config.yaml
n_layer: 17
d_model: 192
n_experts: 160
experts_per_token: 6
d_expert: 64
d_shared_expert: 0
activation: "swiglu"
moe_layers: [5, 6, 7, 8, 9, 10, 11, 12, 13, 14, 15, 16]
router_score: "softmax"
normalize_top_k: false
routed_scale: 1.0
balance_loss: 0.00475
balance_bias: false
init_std_router: 0.0172
lr_router: 0.000759
n_head: 6
n_kv_head: 1
head_dim: 32
vocab_size: 16384
norm: "rmsnorm"
norm_place: "pre"
norm_eps: 1e-06
positions: "rope"
rope_base: 10000.0
rope_fraction: 1.0
qk_norm: false
attn_scale: 0.177
tie_embeddings: false
parallel_block: false
init: "normal"
init_std_qkv: 0.0361
init_std_o: 0.0
init_std_up: 0.0361
init_std_down: 0.0
optimizer: "muon"
lr: 0.00207
lr_mult_o: 0.813
beta1: 0.9
lr_head: 0.0108
grad_clip: 2.0
warmup_steps: 200
schedule: "wsd"
decay_fraction: 1.0
decay_shape: "linear"
final_lr_fraction: 0.1
batch_tokens: 65536
seq_len: 512
doc_mask: false
train_tokens: 650300000
steps: 9923
dataset: "wikipedia_en"
Below are experts of layer 9 (counted from 0) of a mixture-of-experts language model. Rows are named router (the router's row for the expert), down (a neuron's output weights, with its number) and show model dimensions 0-191. Each number is 200 + 40 x the weight over its row's rms, rounded and kept within 0 to 999.
Before each expert's rows: "comes before" lists some tokens at least twice as common just after its tokens as in all text. This comes from a sample of Wikipedia text that the model never trained on. Tokens count by the router's weight.

# expert 120
comes before: " ", ",", " ·", " –", "°", " —"
router,238,159,172,200,217,239,149,222,178,228,263,164,157,256,250,188,147,210,238,228,187,265,101,204,216,135,149,143,219,193,182,192,235,267,287,136,154,168,206,201,204,223,250,169,223,253,123,254,149,168,171,156,191,206,199,155,161,205,148,175,163,179,249,175,188,196,193,171,260,254,172,155,187,227,210,152,177,198,177,178,239,311,266,260,195,220,226,258,203,208,199,201,134,168,184,185,144,229,112,138,210,231,194,235,188,239,152,201,173,237,225,157,235,177,152,170,210,243,211,158,196,144,264,118,224,234,198,216,264,210,228,188,175,295,176,242,220,275,239,180,195,203,139,248,185,170,213,170,261,188,119,185,237,163,273,210,217,190,179,171,211,247,247,252,192,203,219,243,172,203,160,212,162,198,256,190,193,243,247,210,264,231,164,253,237,132,246,259,165,188,255,229
down0,204,170,126,266,186,150,134,194,180,155,195,154,225,261,136,262,197,248,203,184,179,259,185,231,168,124,202,141,204,180,167,214,268,133,157,167,203,146,143,224,144,200,196,227,225,214,171,207,193,234,187,165,211,146,234,243,202,195,220,215,210,186,163,181,255,161,271,218,257,142,156,179,148,216,229,224,193,233,274,143,119,206,104,153,172,189,286,209,231,235,163,223,226,145,309,148,148,150,222,265,129,219,238,140,188,186,155,249,212,151,196,252,186,233,247,213,216,161,205,222,231,270,196,155,181,206,210,236,212,195,210,229,199,200,197,214,142,251,182,226,215,194,218,197,265,189,235,182,288,160,195,225,222,161,232,141,291,204,260,113,222,200,236,219,209,246,124,210,189,214,199,176,188,225,126,216,250,235,192,261,263,192,138,152,195,204,219,218,246,186,201,219
down1,211,204,115,222,210,126,284,206,211,251,190,268,166,189,201,198,169,232,175,202,271,188,233,166,150,206,185,201,220,218,226,244,234,159,221,227,264,144,157,235,206,228,254,202,189,243,180,226,156,262,159,203,198,199,158,217,205,195,175,270,225,217,217,175,114,240,151,287,172,128,201,240,186,182,260,119,214,135,219,134,232,196,141,226,278,205,204,131,226,168,166,202,201,117,220,150,188,198,128,186,218,111,164,163,195,189,133,237,182,165,161,196,224,133,239,188,254,253,246,226,252,201,174,125,163,176,174,195,213,148,228,152,280,150,205,215,271,297,278,228,253,230,175,200,202,219,267,151,254,234,118,222,210,191,139,185,158,173,227,150,196,204,155,203,218,206,230,211,252,162,195,200,240,215,202,219,198,176,255,218,221,203,233,137,231,162,219,175,199,216,207,135
down2,240,208,221,251,128,251,187,206,204,219,152,128,144,194,275,197,126,256,163,163,224,148,189,245,203,183,166,185,267,113,217,213,133,153,216,255,152,248,211,168,275,186,236,226,209,291,206,209,197,123,186,210,153,266,171,143,237,153,202,178,193,257,223,174,168,187,160,233,266,206,263,194,193,228,185,240,176,163,108,216,153,141,235,166,210,199,162,125,177,218,155,252,168,199,167,202,207,224,188,181,160,281,250,231,187,240,169,193,209,241,157,212,231,206,186,185,240,198,197,254,162,205,154,187,218,145,212,162,164,181,212,112,200,179,150,115,197,156,188,264,218,146,238,236,188,199,250,160,217,170,206,221,256,236,260,255,182,206,105,226,229,242,174,229,228,209,196,217,83,161,194,188,193,221,179,210,230,276,142,243,161,172,233,199,261,219,223,191,215,218,259,159
down3,264,245,272,186,233,192,173,226,182,165,281,159,143,225,213,197,172,229,174,184,214,191,196,235,134,211,185,218,251,174,147,159,179,192,171,239,150,200,159,134,163,180,201,65,177,222,233,278,280,222,181,303,217,101,180,231,138,190,241,180,209,265,185,247,192,209,195,188,176,217,174,200,224,212,195,174,259,248,194,219,205,201,180,202,200,155,191,174,205,223,191,204,305,225,267,139,179,165,198,232,201,187,147,152,244,253,149,207,170,173,213,241,267,206,150,211,160,178,178,148,201,196,223,190,129,254,246,200,250,279,191,154,238,165,264,195,128,148,223,159,235,189,220,219,218,224,218,216,221,102,286,181,249,191,249,227,218,208,178,198,242,186,224,165,220,144,226,218,206,275,209,252,135,213,119,240,217,202,168,190,120,247,188,266,215,257,207,199,232,233,203,176
down4,190,222,205,147,166,118,176,175,234,178,233,182,217,227,225,136,138,220,239,201,181,197,181,210,245,232,185,168,239,152,212,213,211,197,224,178,232,197,158,191,209,240,263,135,184,229,265,170,251,268,164,214,209,186,231,170,228,164,184,226,228,209,198,208,152,163,224,159,230,159,224,264,281,204,318,201,165,170,208,206,237,108,167,133,211,251,267,224,198,260,231,182,225,203,204,188,191,168,237,183,193,217,158,188,255,223,169,220,271,207,210,241,163,192,192,175,193,277,204,189,180,185,310,285,236,255,152,169,191,217,218,136,228,277,247,197,202,190,201,201,178,185,83,141,183,208,197,148,192,160,208,186,221,151,226,156,157,215,178,193,224,231,129,186,230,261,166,154,213,150,261,268,230,237,230,226,157,169,154,289,226,192,238,198,211,243,283,148,200,200,230,70
down5,185,209,179,132,118,229,202,193,237,123,145,245,225,238,272,181,247,211,233,196,218,200,122,219,168,194,131,281,184,200,217,149,180,193,253,233,180,209,206,222,218,225,246,180,181,248,277,210,204,146,199,241,151,182,173,113,278,216,189,232,201,241,262,257,272,224,171,267,235,212,225,276,253,200,179,187,179,192,245,244,215,145,214,226,218,258,222,204,183,223,162,172,266,208,207,221,214,227,157,213,210,286,193,259,165,285,162,165,225,186,177,154,206,249,271,211,227,122,198,187,124,202,190,203,194,253,212,142,226,131,256,248,79,232,180,193,208,177,192,233,175,153,241,177,187,199,166,163,223,203,121,208,191,191,194,216,214,221,211,178,208,146,247,181,261,240,123,155,208,124,190,183,249,281,246,186,202,215,237,196,206,172,196,229,105,172,249,194,246,235,207,178
down6,145,181,143,216,227,212,201,192,238,204,226,264,230,193,138,248,174,240,257,135,158,167,228,222,225,187,159,201,184,196,155,122,148,195,163,253,220,197,158,193,288,189,190,204,226,266,161,246,195,224,141,216,218,173,202,147,138,241,225,208,189,208,134,178,246,205,179,156,176,186,149,256,202,225,206,201,168,142,249,175,189,188,155,206,224,226,207,161,198,217,163,199,222,146,147,165,225,181,198,184,210,180,281,207,140,263,176,135,152,255,193,281,129,164,177,151,176,181,90,237,200,288,257,234,176,125,262,201,231,197,175,250,214,216,229,216,188,140,178,168,147,217,198,248,181,208,249,223,337,153,211,185,135,224,217,227,223,222,270,196,219,254,152,235,209,199,280,191,199,195,184,231,152,198,230,188,269,208,241,215,213,117,199,154,158,198,171,152,144,271,265,223
down7,199,156,304,218,273,207,199,183,175,88,234,169,179,192,146,249,179,168,199,220,189,137,184,210,150,208,231,259,237,203,269,160,207,208,197,235,226,204,176,195,300,254,223,150,235,142,207,211,209,249,245,240,194,105,219,166,251,139,213,128,172,211,193,267,166,167,175,234,133,299,223,274,201,248,280,210,210,209,204,171,228,264,205,215,201,234,199,267,185,199,197,175,295,197,165,184,222,176,139,164,257,239,130,232,259,154,213,156,191,191,207,164,147,251,180,182,171,210,237,221,197,187,154,202,114,210,166,232,191,179,220,196,208,195,188,97,184,162,235,199,253,129,212,229,183,190,188,168,223,248,170,223,251,182,146,169,221,185,240,221,196,191,151,116,240,169,227,218,151,242,223,185,183,173,167,202,172,251,216,264,221,151,213,246,173,101,225,156,195,203,166,211
down8,208,131,220,219,210,219,194,173,157,225,192,218,212,166,227,237,236,185,200,222,200,224,110,206,183,133,148,164,152,271,235,193,280,209,238,195,243,245,187,191,211,262,229,210,190,129,243,207,236,139,215,188,140,138,252,186,130,155,136,195,230,195,200,222,194,278,225,229,109,229,285,182,248,181,223,221,221,160,194,142,119,191,221,219,175,208,166,163,169,266,192,179,204,272,126,229,193,193,173,178,359,243,228,149,181,207,223,244,151,210,234,207,189,250,195,211,123,197,188,223,184,180,226,189,243,220,249,92,235,269,184,226,244,210,153,161,147,219,194,257,239,188,202,263,172,270,222,204,235,205,178,172,211,189,182,145,193,238,218,191,170,179,208,252,245,205,217,132,174,152,220,234,195,181,131,194,222,78,240,215,211,215,233,196,231,202,124,238,193,198,193,181
down9,200,154,177,193,129,218,223,215,93,130,148,214,254,244,166,258,145,204,219,223,215,257,185,138,201,118,168,225,170,109,216,177,146,190,209,153,210,239,214,219,232,249,156,172,290,280,206,225,209,198,183,220,223,244,209,275,187,208,223,283,204,248,196,235,180,148,216,197,166,231,231,191,239,259,136,156,194,206,222,167,260,199,279,211,214,207,219,178,202,169,213,224,198,225,141,178,159,171,152,214,185,238,192,229,204,184,222,138,196,165,142,232,241,152,202,190,257,169,222,156,131,206,87,237,102,205,196,180,187,187,228,175,205,222,178,230,181,117,92,200,184,111,191,188,229,256,185,265,196,247,202,164,197,261,207,210,248,211,188,232,182,203,136,162,222,118,262,153,204,196,184,236,267,141,160,248,189,176,190,231,259,165,198,129,187,203,227,200,209,217,189,167
down10,159,221,232,264,179,212,176,192,241,229,224,203,101,157,146,216,157,289,129,190,186,189,183,295,230,137,143,192,192,199,173,257,193,235,178,181,213,168,271,250,308,134,265,229,236,193,228,260,213,173,125,230,180,217,193,261,228,160,220,189,199,204,171,174,181,217,165,254,221,193,235,233,182,202,251,194,262,225,170,164,197,166,262,240,229,232,231,205,160,239,172,153,230,184,248,199,186,257,243,193,233,169,210,177,245,265,162,161,286,168,193,256,198,168,208,123,202,188,213,175,203,178,161,164,202,176,208,170,143,225,178,240,131,163,203,167,93,193,149,188,261,217,186,203,238,256,140,169,201,198,184,186,175,103,201,160,198,201,293,229,206,173,165,172,200,164,155,227,104,247,240,183,210,275,186,214,192,150,157,237,172,273,164,155,126,231,180,212,210,204,220,165

# expert 126
comes before: " ", " \"", " The", " a", " album", " Nominated"
router,279,242,191,182,216,236,149,200,180,203,161,129,126,184,200,163,167,252,234,178,135,166,233,183,261,166,227,109,176,238,200,129,262,225,229,207,255,228,190,242,116,199,161,207,256,150,139,189,194,149,131,177,173,283,191,216,201,236,109,207,150,161,174,162,195,227,152,270,215,151,157,180,140,214,208,246,217,262,214,152,201,192,235,214,178,213,239,243,215,204,103,183,224,178,214,214,150,102,220,227,198,208,123,241,193,166,101,243,216,181,192,244,255,165,228,202,193,210,208,197,233,183,286,168,168,162,223,165,197,263,187,138,166,214,159,172,190,122,281,172,223,159,204,237,155,200,216,196,248,247,170,213,153,190,176,192,202,185,155,211,158,201,204,176,264,187,204,254,186,259,168,192,176,221,203,205,264,154,243,159,140,233,210,202,187,257,210,273,192,224,207,283
down0,192,189,249,220,165,207,209,175,263,172,215,177,235,228,212,225,175,116,174,157,242,142,221,198,262,196,248,211,184,235,181,146,203,241,199,131,181,153,215,215,233,173,210,233,214,228,229,169,249,209,217,215,180,325,229,187,173,214,219,241,156,208,254,97,225,188,134,150,241,187,233,187,218,220,219,215,220,244,233,138,169,268,227,217,242,203,254,243,188,213,99,226,183,232,219,193,230,188,238,106,165,239,190,210,219,177,203,197,229,194,153,186,160,185,321,175,241,196,191,154,244,190,127,131,166,200,226,208,194,129,175,194,163,162,80,150,189,191,217,253,203,172,163,313,162,210,202,207,196,304,231,154,223,184,196,272,278,181,192,187,220,177,169,189,195,198,156,185,202,135,161,250,217,207,195,228,247,166,216,187,100,258,179,188,233,139,168,212,252,228,242,219
down1,223,221,137,203,192,155,202,257,201,243,198,243,148,212,155,275,159,214,212,215,150,145,215,233,264,144,219,223,249,296,146,131,199,187,217,168,159,257,147,152,104,194,215,204,176,214,234,185,214,185,210,224,178,260,224,146,185,235,271,162,117,198,203,169,206,232,292,233,199,214,89,101,216,170,207,165,210,181,164,266,250,173,189,219,243,173,194,165,204,179,213,212,249,134,130,287,167,214,239,219,253,211,219,217,263,236,238,155,267,199,181,240,127,133,223,244,154,176,243,222,214,197,243,242,196,153,202,241,170,197,233,140,183,237,185,211,189,209,234,204,223,172,204,165,134,218,191,234,162,241,204,191,179,194,235,202,199,117,175,260,191,218,230,179,152,230,199,153,163,161,235,261,278,207,210,231,317,166,183,158,186,237,258,214,207,181,203,212,168,232,239,226
down2,154,177,235,141,141,207,197,174,203,214,233,244,179,218,185,167,161,158,225,180,150,155,158,175,164,226,224,207,168,183,235,195,233,134,235,202,210,157,115,152,219,205,172,160,226,182,150,207,242,225,237,204,261,170,214,194,199,173,124,247,219,219,177,210,191,227,178,110,182,266,250,229,198,224,222,91,195,155,161,172,244,230,114,194,185,203,209,163,187,176,185,173,200,247,211,232,144,196,180,260,156,225,199,242,244,178,173,240,191,161,215,186,125,205,158,273,233,163,192,303,140,155,154,201,315,186,219,167,209,156,191,199,167,215,195,230,175,280,135,135,140,152,239,287,176,166,120,140,142,157,206,206,221,206,208,214,196,234,255,200,178,192,201,172,127,172,245,168,181,165,162,137,232,189,281,206,277,182,208,173,222,267,221,138,195,236,182,259,273,253,193,220
down3,199,216,143,212,276,206,292,246,148,121,212,174,114,211,264,250,193,137,202,185,231,200,190,222,246,152,244,191,222,215,197,202,209,194,213,221,235,130,167,238,202,280,221,192,188,178,201,204,238,212,292,159,217,162,204,221,168,230,203,258,215,211,172,139,193,95,200,194,266,132,161,194,235,216,222,133,182,246,219,237,183,186,204,140,153,225,199,192,224,208,214,260,206,156,190,204,190,232,194,218,197,191,116,232,231,175,250,184,217,223,194,176,213,154,147,174,226,195,216,253,186,147,182,257,166,198,179,103,172,179,166,215,239,165,202,160,157,192,271,226,282,215,170,201,137,150,185,269,194,253,284,203,191,187,192,208,218,119,121,193,171,217,181,123,219,227,270,243,156,223,236,171,195,205,207,169,299,212,194,176,162,281,194,208,84,243,175,154,216,193,150,143
down4,209,180,252,228,226,219,241,172,156,223,189,263,227,217,148,211,170,196,209,167,237,260,227,200,241,243,208,217,234,236,216,141,194,173,166,209,128,231,209,204,220,146,189,203,155,169,246,293,164,165,138,197,193,159,220,206,186,195,199,200,206,238,191,267,213,213,161,178,51,222,211,204,190,196,238,243,158,161,149,230,171,222,147,157,159,184,227,202,218,177,177,133,170,167,242,210,178,205,212,204,218,235,233,191,248,265,231,155,239,191,118,337,232,254,189,192,192,155,223,170,129,172,134,176,221,230,169,201,274,180,147,203,190,231,160,216,288,208,82,178,121,226,194,281,147,223,197,177,200,222,232,227,218,163,194,191,228,252,186,214,124,228,170,209,168,216,147,168,134,217,160,188,234,224,205,226,274,186,193,257,177,226,227,238,143,115,160,125,136,204,212,160
down5,198,256,244,202,199,150,261,174,197,266,173,252,250,228,190,192,215,179,233,213,171,152,169,211,204,171,274,177,170,232,246,181,178,194,111,151,221,245,200,180,290,251,216,163,188,166,204,211,131,186,270,275,237,176,234,227,170,166,198,253,176,165,211,285,173,210,207,314,205,218,193,191,270,205,245,155,191,129,207,209,169,252,149,220,236,191,259,192,232,173,200,201,192,233,201,197,137,180,158,214,231,288,227,189,181,177,160,176,175,152,208,241,144,226,236,254,228,299,237,196,188,185,108,176,86,142,209,201,190,201,137,208,202,245,213,226,179,107,168,161,200,232,244,179,101,192,192,190,202,229,241,145,282,185,221,130,225,216,148,167,152,289,262,259,208,182,184,138,194,172,194,241,250,176,248,172,204,181,223,230,227,224,212,195,158,215,211,191,204,188,161,215
down6,226,154,218,198,178,162,205,193,168,250,157,205,104,233,220,180,205,177,246,187,209,181,237,267,131,172,104,256,181,203,210,162,150,162,178,138,208,231,128,189,136,160,237,191,223,210,227,261,156,197,217,188,179,198,210,212,181,238,207,243,243,212,114,175,156,232,195,201,180,206,251,190,213,159,202,224,284,147,149,207,305,252,231,243,152,251,195,305,213,190,171,177,143,183,189,158,232,161,179,167,220,206,241,150,223,196,196,223,237,159,185,240,215,156,233,245,235,252,180,186,235,202,163,183,109,183,239,244,170,221,229,177,159,222,166,280,284,144,133,138,221,181,221,216,170,258,237,174,220,292,209,166,249,146,208,265,240,173,200,184,204,301,192,233,204,160,187,194,263,196,214,215,214,136,175,157,272,179,200,185,187,144,140,178,246,218,147,220,173,269,147,189
down7,245,225,238,238,129,201,231,278,142,211,193,132,221,186,201,208,130,243,193,231,196,190,192,223,264,203,172,161,148,129,189,163,259,158,245,174,184,255,211,291,283,200,201,197,235,210,168,147,242,285,181,164,137,225,205,145,149,310,197,167,191,198,217,188,219,99,187,198,156,218,270,230,183,183,208,213,167,190,251,228,152,200,239,208,262,198,226,236,210,217,240,245,236,128,163,157,247,197,217,222,207,223,171,154,200,186,201,167,268,171,161,206,164,137,207,170,261,222,171,213,155,225,164,156,195,147,171,191,164,205,183,231,247,240,238,249,187,189,126,230,223,150,172,240,185,136,241,248,200,168,288,217,190,235,239,241,155,235,190,181,222,204,238,193,183,246,201,288,256,253,270,222,253,172,267,218,266,174,146,180,215,243,242,136,174,196,268,195,133,207,208,237
down8,243,217,211,195,185,252,225,211,163,289,202,203,234,220,272,226,190,129,158,186,192,190,184,255,169,231,234,182,185,225,154,172,107,189,86,261,237,209,176,217,202,205,110,181,240,269,182,197,179,180,213,221,229,251,222,172,201,232,105,234,188,194,228,244,139,199,189,201,204,206,287,159,123,170,218,159,242,169,196,212,164,243,160,154,126,193,289,107,290,170,197,193,176,204,228,238,197,179,230,160,190,220,232,175,205,223,256,218,202,262,219,178,183,203,184,214,213,209,244,256,138,200,285,197,156,132,207,175,224,206,170,278,208,180,168,150,188,152,205,241,223,214,243,237,218,217,175,171,209,236,202,215,164,201,240,226,245,153,218,260,264,217,155,197,185,198,169,207,213,215,121,229,121,115,249,186,167,226,172,210,154,279,259,229,231,145,195,274,184,224,144,267
down9,244,171,152,197,189,213,213,228,220,305,169,161,73,218,137,149,157,257,195,220,213,239,183,209,287,233,128,208,164,221,237,113,194,115,224,185,115,179,224,226,188,207,226,251,195,231,214,250,151,191,205,163,261,237,184,265,218,216,108,193,200,239,205,244,215,172,179,265,188,190,262,199,237,187,183,164,200,232,177,230,224,182,220,200,195,207,166,169,193,179,221,189,192,239,229,234,140,176,255,152,195,132,178,184,253,252,185,198,162,238,185,200,219,253,194,180,199,221,167,150,214,181,106,176,159,212,167,120,212,236,244,142,185,189,165,131,228,229,257,240,259,278,233,177,210,148,164,206,178,295,222,245,155,244,209,209,134,241,161,160,227,229,157,251,202,128,257,227,148,155,219,208,207,221,214,234,183,171,200,170,215,138,169,192,182,286,114,185,187,174,211,167
down10,191,137,266,207,180,225,157,267,214,149,251,160,187,129,165,148,200,208,245,150,215,209,201,220,176,175,147,180,167,169,118,229,235,182,212,156,219,154,245,165,158,179,303,209,254,207,162,194,192,179,170,218,209,221,190,147,269,206,165,182,221,105,180,192,217,204,129,194,167,197,187,189,151,231,165,134,146,99,164,203,161,224,212,131,198,173,206,200,196,163,194,165,260,197,199,197,180,179,175,256,223,223,230,198,188,349,240,196,138,283,175,292,99,195,237,200,242,185,177,185,237,223,236,179,216,200,244,189,240,279,181,198,215,197,195,215,193,199,268,125,158,218,225,230,172,175,240,163,250,170,209,212,258,122,211,213,145,245,154,205,246,158,136,174,195,140,227,269,230,165,190,153,152,175,207,193,190,216,260,155,199,208,179,145,177,241,224,284,188,202,184,182

# expert 98
comes before: " ", " —", ";", " —;", " .", " –"
router,206,131,273,223,189,249,183,194,208,204,262,176,242,237,164,264,290,245,209,214,195,266,238,197,215,144,147,196,207,214,159,201,184,171,263,119,215,180,192,240,203,265,257,198,209,191,168,215,114,141,190,210,140,261,160,210,196,165,170,247,228,160,219,148,204,138,185,252,199,205,161,164,182,227,226,160,223,221,195,210,178,242,177,222,198,227,206,243,223,268,263,232,185,144,148,204,72,181,169,237,184,202,167,180,167,249,208,227,221,186,191,170,250,174,155,161,151,211,175,175,157,119,266,192,278,213,166,216,153,149,242,267,165,268,167,162,241,179,215,152,197,144,262,220,174,201,204,136,246,135,188,204,213,175,248,128,185,182,167,239,247,257,210,232,169,199,169,159,177,191,144,222,128,187,267,298,160,196,207,164,234,176,197,242,176,178,181,243,286,206,197,263
down0,131,186,226,225,152,208,181,198,153,242,223,168,189,208,256,163,262,182,133,201,201,203,240,127,142,241,165,218,155,195,184,182,248,265,251,188,232,334,227,105,104,236,167,240,201,197,211,160,222,240,231,185,204,216,299,192,211,138,275,166,165,165,177,234,183,214,168,197,180,126,247,160,92,191,259,178,201,165,215,218,187,198,194,139,168,175,238,244,149,219,240,172,247,169,165,239,191,179,208,159,118,186,220,242,142,260,179,176,163,196,160,186,189,187,201,238,254,218,229,236,255,159,198,284,140,165,170,213,187,201,177,242,183,250,230,243,122,184,208,210,251,163,273,165,240,146,282,212,179,196,171,117,226,261,219,246,216,213,201,189,280,143,198,166,211,182,239,251,204,156,184,213,208,209,186,248,169,180,212,172,235,195,196,172,228,244,200,187,239,176,149,169
down1,218,230,180,231,160,227,291,276,205,157,263,211,158,161,145,236,157,210,164,187,253,217,205,177,158,168,174,239,203,193,240,196,222,183,165,202,216,182,262,167,197,232,211,196,251,245,278,222,141,231,236,240,199,117,149,276,218,215,217,256,161,291,229,134,169,195,174,202,167,201,218,211,176,158,243,165,150,158,286,169,273,222,212,128,158,169,176,273,257,225,191,242,155,217,250,225,157,168,173,269,247,163,175,206,212,268,163,251,276,197,156,140,190,277,259,249,149,229,171,191,165,195,204,249,244,237,252,195,256,167,204,198,160,230,172,293,157,167,223,187,162,198,216,199,181,218,258,177,176,195,255,157,275,234,197,267,131,165,168,222,238,188,201,203,189,268,229,230,179,190,215,181,173,252,236,201,231,257,188,266,209,200,183,271,194,196,238,253,233,166,141,183
down2,215,143,288,120,142,237,216,177,163,222,126,260,180,188,215,254,299,197,226,169,211,141,263,228,235,172,189,285,204,249,198,140,198,196,220,243,184,167,201,205,266,187,151,189,155,183,202,235,131,199,173,182,259,246,207,221,171,261,220,257,142,200,243,226,185,215,177,159,201,145,209,136,184,253,159,210,242,173,188,190,87,222,191,200,209,184,199,171,138,192,155,216,245,216,232,218,184,220,197,160,175,253,229,195,249,201,152,214,236,159,193,174,214,240,175,200,211,147,183,217,236,220,256,143,260,152,185,242,295,175,193,315,154,110,228,179,178,206,180,222,205,210,182,203,185,213,244,132,180,224,200,189,181,259,161,231,196,196,201,185,224,213,199,267,201,125,251,182,180,212,163,218,189,161,285,209,185,212,205,237,103,220,199,132,126,154,201,290,144,182,189,136
down3,183,198,206,153,285,199,237,190,231,177,232,155,168,161,163,157,197,178,180,227,87,265,220,139,219,250,201,196,214,246,197,215,195,220,218,175,169,258,221,185,228,240,167,233,217,170,233,214,174,194,255,193,168,208,135,207,219,183,267,146,205,264,239,243,153,180,235,186,128,193,198,187,158,177,270,196,137,139,219,111,259,208,193,151,224,208,176,262,118,236,229,172,190,165,155,178,201,228,197,207,179,214,239,187,209,217,162,169,171,223,173,164,170,268,208,200,203,212,223,244,223,225,323,165,195,146,204,138,228,231,98,244,185,136,199,174,126,187,207,210,207,212,241,133,284,232,172,236,214,268,194,247,306,225,140,182,159,190,191,182,220,209,178,241,204,319,225,226,194,150,170,178,213,223,259,209,237,247,214,143,270,139,202,230,196,235,231,156,254,185,201,261
down4,250,175,208,201,183,167,257,195,205,212,148,246,89,217,151,195,231,174,191,260,214,233,208,154,212,209,271,238,179,260,187,176,199,163,236,137,246,179,198,104,208,232,191,180,169,215,133,160,192,220,187,180,139,152,200,204,132,221,211,243,166,273,184,240,180,216,175,229,203,170,209,233,146,226,194,183,206,311,267,188,194,201,210,158,174,146,240,105,214,211,137,197,200,184,203,239,189,157,159,199,149,173,279,245,198,156,133,189,214,204,213,266,168,171,265,230,276,213,269,196,196,200,226,247,146,184,267,122,197,305,129,174,192,154,234,260,197,251,199,205,244,194,257,163,301,261,203,220,184,187,206,199,193,155,150,206,173,163,132,214,253,137,196,200,190,175,178,210,159,214,222,254,264,148,191,215,281,201,205,178,243,157,248,170,224,135,228,208,161,218,182,214
down5,221,198,129,233,160,324,222,162,254,154,209,243,150,212,187,158,172,150,190,210,206,108,158,190,170,213,135,234,235,193,204,203,139,214,282,267,215,232,239,211,214,230,166,183,223,247,165,151,128,202,171,179,238,155,229,239,210,178,118,200,207,196,194,243,188,157,221,207,194,205,208,216,231,270,192,220,166,240,184,276,234,157,240,271,156,235,199,218,168,272,190,224,170,216,195,190,169,145,189,236,143,251,213,215,228,180,183,220,179,258,95,264,182,257,287,171,236,167,242,194,208,229,272,243,288,210,107,183,204,214,126,208,210,189,215,194,175,222,244,257,228,171,276,186,183,213,301,229,159,197,183,162,185,177,157,215,186,203,221,169,213,186,202,242,278,235,323,199,232,188,220,212,219,258,157,212,164,175,194,162,233,249,157,240,173,196,185,163,250,215,204,180
down6,158,177,202,273,248,132,203,255,179,207,206,252,174,238,179,175,111,193,311,184,171,212,230,232,257,195,270,114,159,139,213,195,215,184,188,201,231,253,187,127,183,200,219,132,172,204,197,138,191,200,241,125,199,182,213,184,155,215,151,147,192,190,230,181,196,259,148,199,135,134,133,181,193,202,274,176,249,117,200,231,180,147,242,172,215,227,194,250,205,168,126,140,233,219,217,213,144,173,216,174,168,194,216,210,204,170,220,154,273,177,216,198,256,291,139,194,176,197,186,191,205,216,277,228,272,176,130,192,261,226,149,172,193,239,209,193,213,214,182,177,226,189,206,250,226,156,222,234,200,245,172,216,181,226,194,187,269,193,252,159,200,271,196,197,162,159,209,203,150,155,230,119,197,132,204,207,245,235,243,155,297,190,234,176,222,179,124,169,244,194,126,270
down7,122,145,191,162,147,142,238,207,197,195,206,224,198,195,163,268,216,139,174,226,266,161,244,203,183,180,117,210,208,179,201,216,90,136,207,251,167,229,200,303,107,179,190,183,168,175,219,175,229,240,192,175,158,250,94,185,237,189,269,219,132,242,260,156,215,117,246,167,181,187,188,213,181,132,213,178,232,168,214,200,200,167,225,188,200,223,157,161,192,133,244,143,227,212,196,196,139,137,220,163,217,217,211,202,217,155,181,162,194,271,157,198,196,201,215,207,226,216,215,227,198,162,245,210,264,191,262,284,247,175,220,199,219,243,135,200,136,214,236,193,169,131,168,152,155,208,226,172,202,233,154,165,179,218,166,202,294,238,208,188,189,224,200,194,196,210,133,209,193,310,209,218,165,192,142,156,271,195,205,190,186,257,261,182,210,171,203,279,290,242,234,244
down8,176,194,289,275,246,200,162,158,176,239,201,269,178,167,243,155,162,192,252,232,261,182,277,211,294,224,251,167,100,219,205,147,243,255,149,240,167,207,205,218,279,166,183,188,137,225,161,181,261,191,163,216,152,166,243,166,145,189,161,222,150,198,212,227,211,203,230,88,158,178,181,204,172,197,211,168,187,211,184,133,210,232,243,200,218,212,173,212,168,195,237,213,227,200,266,121,184,199,227,210,172,245,221,222,171,238,171,177,193,233,188,238,178,163,173,185,205,206,155,231,158,252,151,196,203,168,196,231,201,197,174,207,217,213,191,209,124,208,133,220,138,213,154,244,224,244,146,226,280,170,253,184,152,197,334,205,204,199,255,175,227,262,188,161,251,208,183,162,193,190,218,181,208,180,201,162,225,238,210,178,156,235,212,128,215,231,338,203,258,261,231,286
down9,217,246,270,162,226,172,191,262,196,235,257,194,269,177,268,212,226,189,146,174,133,167,174,102,252,208,233,182,199,166,184,257,133,291,219,166,167,141,213,227,173,202,234,131,160,237,206,221,212,200,187,232,204,188,210,269,236,186,201,199,234,186,183,214,209,269,236,184,153,252,176,180,262,187,151,255,169,179,218,180,162,250,137,280,235,243,215,106,192,208,245,223,208,176,141,175,206,149,202,207,251,262,230,207,164,246,212,229,169,164,177,167,153,91,163,136,213,206,164,203,234,161,289,232,108,173,186,215,163,198,168,290,184,178,186,249,223,218,213,203,155,205,183,269,149,208,148,193,165,163,201,220,215,223,209,200,198,207,208,202,139,229,150,239,297,201,229,193,179,273,135,255,198,238,215,140,152,152,219,179,150,247,183,181,127,211,200,192,142,146,196,181
down10,151,184,149,148,165,243,191,248,228,222,263,232,242,201,223,257,217,211,209,230,159,192,165,177,212,256,237,162,210,197,197,302,225,195,233,155,191,231,137,171,279,203,183,151,160,171,263,202,209,147,174,221,249,260,189,149,157,220,150,218,250,208,159,157,131,199,273,221,181,168,214,250,266,202,210,243,137,175,235,156,230,193,199,200,220,120,140,233,193,173,225,208,248,209,192,159,168,165,242,242,212,171,250,262,205,267,210,193,219,160,194,246,169,203,215,218,184,255,172,244,241,191,166,197,199,171,166,182,209,157,124,195,203,165,238,156,184,77,160,172,186,142,220,240,287,135,125,216,188,234,171,192,210,228,220,223,175,169,277,296,188,217,225,256,195,239,197,179,187,190,227,153,176,105,162,185,245,192,242,147,169,213,271,254,181,233,177,276,159,287,167,163